From a checkpoint of a small mixture-of-experts model trained on Wikipedia.
Size: 18 layers, width 160, vocabulary 16384, 26.8M parameters.
Below are experts of layer 10 (counted from 0) of a mixture-of-experts language model. Rows are named router (the router's row for the expert), gate (a neuron's input weights, with its number), up (a neuron's input weights, with its number), down (a neuron's output weights, with its number) and show model dimensions 120-159. Each number is 128 + 32 x the weight over its row's rms, rounded and kept within 0 to 255. Numbers have three digits each.
After each expert's rows: a language model's description of what the expert responds to; "comes after" lists some tokens at least twice as common just before its tokens as in all text. This comes from a sample of Wikipedia text that the model never trained on. Tokens count by the router's weight.

# expert 28
router:123124177064102136154122144143202075076111184059161092143099118135115103134127116141076129090105124104176095144159188149
gate0:175163179137125144169195123084106131160167184120120089200082145177146124135099132138148162087159144182096108130142119135
up0:117110032115142139108140175176075164146112128199142148123196099088087126153124142085086129153204165138116160134119157164
down0:152137120163187168161093103146150184148123147152162137171146138164125057136113101131153134187126161114111146159184070113
gate1:184146046128096091123125106202133081057073088084099133146133139077115096089132091101154161157142081136130121138179140197
up1:141084092132132139116142142204151085081098144122079168126087091130177096104119069136139110097099166066167132109202130169
down1:099138130081163122098139150148133078119082073121097057149087127162114139142158175145110135173167089125123152143148191099
It responds to: Infobox and table lines
comes after: " |", "\n", " |  |", ")", "\n\n", " |  |  |"

# expert 14
router:161144195094116186085092158187154083133093136113128061144125144153160114120160146091077191105109157119234130135146137133
gate0:159178188063141139116096191125118141127087163139074095182112111100171137125089153126134112101156130091153122116152166137
up0:138053112147146074163080114105128180120142146133170116079098107165082133116129136120157113181152104055118136190097128147
down0:149147105154213113110173127126143076142064090079134152100164099147196103149066110143106118137089105123098098188129136132
gate1:141126114059147177164128125113163084130078178075076113200098146118115165105143112083163133071043129095189082143119100121
up1:138061155148147078194097173154161137131084106141092159081153150123118110104130095095069141172188074110117148127112109097
down1:111122117163108135183174124108135108136097133193132159161146200131121130123085151178130169146115097152084169108106124126
It responds to: Word-initial capitals
comes after: "\n", "\n\n", "=", ", the", "The", " The"

# expert 9
router:182163182090116163088103145159149084113086145088128057191117161130149129126154157104121137144098153113224172163150121143
gate0:153161150152150147102096146113171109111066134076120135105153159134178107158126193095123130109067105072143115186142105162
up0:114133118119126144102157123115128104152113055128088116115143141221087071096176112185144130091161143104108214118109140092
down0:077120086113135104134144125116107160136136137121064087095104111165140168139107112148127158097157143119167144154110150090
gate1:148150192096132189080138152214153092096106154093099111073134138187137110132084134115182221116069152125094133159075130126
up1:107179161073160173116139178156122139191082092156100118156184124120094134134082129074149101133084128150132105143187118114
down1:141079161151131169146131143050120101140126118093136105140197124112109155115043101157093141176162158117168087103176171153
It responds to: Headings and line ends
comes after: ".", "\n\n", "\n", ")", "2", "=="

# expert 22
router:111136193064145175075083105163191150133081162086082100158101166124135167139184131115137101173094155115157083118169162149
gate0:081125095154138135118106136141168201145138133129152078116111132156108109113143140135130094168100086076234135166119073147
up0:131075153120083151167142100136115130135098100159167155137107181090169172149107105068097165095144144130099110144144108134
down0:158162127061157194090145068116120110135105091147087135136111103118090120114168082148162099171116133161092101115132197142
gate1:133131139079145119089173119115168117142099110109117123162091167104145078115085170091077097135150096071138141146198073138
up1:160124110166125143162084113114086172109148123154142136097155123151091148175156100146168149116090170196096116121064187108
down1:147198140105066133083172133175165076102059117144139115086098179106113069137118090120130103135085171139197151131094099150
It responds to: Paragraph and heading breaks
comes after: "\n\n", ".", " |", "==", " =", ")"

# expert 37
router:179154144066143169112107108126164070130075190090102117147136108161137154152190158113083119103150156102195110135111186138
gate0:172166115203134134085118120136219127169144144136071124198162161115105120097109159116097097076109130123133114173139099070
up0:117107164168138167107097138090183107151102154109129095152148174106105134083076097128140111088181110133137096129118099090
down0:099134096081094086195118117137173097112152121133130153072085111079125143165142096101119161112110186134134163136167106155
gate1:136152167097159112170144078120158114124112098115081102114178113167133124189116120122112142099123105154151084108094104140
up1:075085084151095104113118132094132137111142153209135125188092122130090134119120125136125173154173150181087143127151100131
down1:098205092165125110150081097156136105158107121128118164095115107090105124131039124108179179157158076151088132181119176119
It responds to: List and table separators
comes after: "\n", ")", "0", ";", " |", " |  |"

# expert 17
router:168156162095144167081079130157149096130113156095133057182121135144150150153110154106109138148104151101227191147123125158
gate0:162163177121153148164112104101172094137085144125056139114081108079114126161113210087080145125118120146151124111182172123
up0:143083212131100077157142093107109146162127187104125108101120090102083123093119155098145161145157103161139110095085110143
down0:110156152136086154109141137166134140097125114127120128151106177117172075092152138110134152135114149110085137134157090078
gate1:141160182129119192086057160132180082131134144070100110142139071140128134112098201071108183125153163052170132199106153137
up1:112160110120057155129108123143098137099162127140074120105111098125097127106139142095101123065198124127157178105162104193
down1:161167151096064150145144161088123107118137129084148115154101144093162112087194148120136146088165155173137154117055161117
It responds to: Table separators among numbers
comes after: "\n", "6", "0", "4", "5", "7"

# expert 49
router:157174144096111145129104154193134082087112114042105055178105110120126100090135156089120164116118122098178127164154113126
gate0:211121065069131095116134086171135101133133152118134112148163077172121170115087093116123130132169116079143079155103174113
up0:116106051086163161152108133110172133132166127158180064112154114111143157159107105058093098141145142130116133150079132050
down0:172121070173050148172122137139106145129162168035122128135125137120067107139174108098089114101107114154176151133090141142
gate1:130141139142138134063124147149149133133108104083120138189164102110159089207126165150110150064123158113190109108127101144
up1:088139123099150162078113122130106068162112078111088117165157110076117089141136158082151164111115145075147143113105154142
down1:132107089092176155176195061125119119085134116095107122190167163127087179151147172149125165130129071135089169086150095121
It responds to: Labels, colons, headings
comes after: "\n", "2", "3", "4", "5", "0"

# expert 36
router:166163165079152181045082142158145082130104146084129082183093153137146136136148157098109157121120126113218138170141123148
gate0:213107101108118187153061187178224110162158140066077164106127142107149105137110128107151184141112208137136146152121146119
up0:157077121133152118121075171174073122107188156140151124124200142098212165103186175104154158127139106101137127157122114109
down0:114101106136145146108162134110127125159150133072100171131133104097117143164139194135087148124133145125113093116160128138
gate1:153109154114152132091093148221193098144136142096078082164131089148093133196128101082132127152081112113104119159101146096
up1:064127148145095103166095070105144142125172134131142167117104082108151141061113133067150102155136105162119131102162089108
down1:125114167128136160122098173096126082116110132139141160176046135149098180090142139179156133154135177143137179128133132146
It responds to: Institutions, table line breaks
comes after: "1", "2", " |", ")", " |  |", " The"

# expert 41
router:158178165083125164052085140154169063140104153091121071173117145137150150120121153096084136162098139106199187143162147159
gate0:186133120063166117114136175134172168152054184101063108076108107157126093117114152095083112090115108093149103160121134138
up0:111081161152073107167086108112162185099130112124110114156074177171140119154168114133142139115135084168100115160189108151
down0:079199075128158125195129115139052086119132167129078108117166119127108140152131145151183103022122140163141122137094116151
gate1:180150121125099126153117160156137138087153167136104079178130123166170147141108154082109167143165098106156091170119092162
up1:195079101109119190139165124145143112157159151164145072152173083118116095120096112122160078080116163162126126112144153067
down1:170154148128124082099162107120108185134128089096095143162146125115126116170125111149100149191168169167136092138137087102
It responds to: Table cell pipes
comes after: "\n", "0", " |", "3", "4", "7"

# expert 61
router:167150150092116166097085154161151097119104134091119069182104167120139124153135143093116142143108136104230167151157108149
gate0:181177211222144149149113164114160089183095191079096127129181167124137189182181140114100162097113191117131162125126134131
up0:079083161124196097154165128152165098081130190112169119140130109122155141158133141117170115058141132101169154130170130159
down0:153103123180090140136116165124147102171094113100113127124133143138148143190150140109194161119131095072166117096111128136
gate1:156148132101118167141077156104165094086078225116085136135111121136137117204160169105127175153118148088167127132093109129
up1:145132116132070151098136146114110125063100132090095076139141132156154182101144152114113137193099204124131103120075151122
down1:088093126118077140174114095071117115059146126091134144103156109094170114138145092144132130133117132125114100125158128165
It responds to: Digits and number words
comes after: " | ", " ", "| ", "–", ".", ", "

# expert 5
router:156161159098109149098073131156194122134077144118088069210131114098131110186141109114066128155088158149173122151163184180
gate0:146141074144139144081157133096167152156119104176117112143109158076129180144146142092110130137128148131099165137141188122
up0:104167082133089115116174088077141113056140080134160109108126106139147120126120087090106108127086090097035098150105153106
down0:127093078068078110121176104205103133153176086129113159116119127141106119186143142089118093124091103083110143110174167078
gate1:119120131124147097117147176138176146115112148092172134158134123092145166099103164105133112119137150180128116128146136084
up1:147105116116128090132130150156138191122079187054117100164108096114133176110111132129125155135154137178160140124148149111
down1:086119093110122130092163080177105084169109114128144099118202183116078142191160141110121152068157112177125128115144120115
It responds to: Capitalized word-initial pieces
comes after: "\n\n", "\n", "\"", "- \"", " '", " | \""

# expert 40
router:133128171097162118134114152195151101131132136086085114160121138120108149176151109115124146111107130093160135124198177156
gate0:106114182134125089143103075149132092161052209081108153121175111130132141181102133136118135188147161096116141133145108159
up0:174168078127131097109154171124128159063165066181154071187088148138099121092116112109097097087115127146125173127120177080
down0:111120124142163140086128101097162109120154169131109116092127086112097116137081134124094076121072103088071131123102112134
gate1:175134172088156082140143152094145078126154108103131154096126087136117154212151107131136121131159152074135115124124172109
up1:132111161120059153113107176101148154135137115138165140116162143147157142143138155142154110175151123083075182118143112146
down1:073174105093125124136138141119106182113157195116114164130121129173129117135147090062155129077102069138161107120155022120
It responds to: Numbers in data
comes after: " | ", ".", "| ", "–", ":", "; "

# expert 35
router:144171176109111106092147143184173108144130155107144090203113199173118141172141141127119114173137098078214097135130165144
gate0:099121101129139146160136110062138129167174127135116142178100134163123127141158132166067112200105093106137158114135138104
up0:079128087093119131104118167169129112123101118126094165112088183225111108110140170144131131128076080183156183097141138175
down0:116074084142170096044101103140135130098140144094121127137111162111113103112103073209109138103135169129109148152129139101
gate1:135202125101118116092153151140132159149127126125104140129064142190109109107092140084117108146149104103079103104175131130
up1:154144124176170138127130149141156095151073127102120113153098137205129065163119159102109132132199129142109093093140220123
down1:135118125159127105129124111116063140121144127206138150150080147060129139139181095159100139016051163090159060121117138131
It responds to: Inner number digits
comes after: " | ", ".", " ", "1", "–", ","

# expert 63
router:169177157089139166064103139146149094118096156077126067173109134138145145137130161079124135103106135124234172147158121174
gate0:171145148103177125108103155147154087150068146093124113140133117096087112161157153102165165156094137048163125172144162098
up0:107112151101177149094048140101146124169162121125112100123082108098139120164187122137136124129124128064079115163126141106
down0:113084134105112107109139130177138141139133164162171131095108104121144161117102116132091086096083119188060129110093138106
gate1:149143164124095177134126111148156115117116165055082086148050139110150124135130190146093086154147133041158175127130102135
up1:080120099155178107128123155087134169151175133158165126103191140156098154063116090172100196092143156147148106088132186088
down1:096158174128122210190143162118089200130154138167108176124152092164093147140101084126138116040110130097137155168086133119
It responds to: Table cells and speech verbs
comes after: "\n", "0", "2", " |", "4", "3"

# expert 44
router:175110161037154144098123141156170122114073127053100053169143143089116089133170161042147167132083137119137143165138151166
gate0:140070061202092082135131116110124104113126184065110127133103176108147186154143183130044086152130139130151100134095172119
up0:131076087122076086167112130073151141161111177055163091116137147181109192118101121115110127179114181090142141194090119123
down0:137160129095156145132170156204040173101139073138131149146141163108123104145084152084110064087122110133122119087150117144
gate1:102148137173139126108118185153154123155126154208069176156147091051116096156106170110130152129147086102085157175155107114
up1:154104076123123113085110172120126136143125208105133108115076113120087091061108092087160124088141154153103128112143098084
down1:119127111147162145109098159086144142128118093182155077155148199071142135089077118112067090149121137128107078116164106125
It responds to: Year digits
comes after: "1", "2", ", ", " | ", " in ", "–"

# expert 23
router:160159163105141168095084144164151092113092134089136074190106178139150131146139164089108153129101143090234160163125095146
gate0:205146200089068182141120157134176107095171160083123154146112138133111117155133172098145135152104167090161080155129101056
up0:134138148109143180079102151114155108117170201095151136140073130195131102118156084104114125127145170083120147149154087078
down0:129104159109123136152135119157089128158172099179135104127110100137124125069166094139103133189144107090180193132076170116
gate1:100158129095080190126098160149143096156132214076063122116107076156153111125166183097124139149086155070107150118148190095
up1:089175159132084171105176110136207155173092099087131158101141100147179083165123154106095161163042114101155131134101172155
down1:175100124098143182099163111114076125146059107147139137091172100141104139147072136075156143150059156127109119128170102141
It responds to: Leading digits and ordinals
comes after: "| ", " ", " | ", ", ", "- ", " in "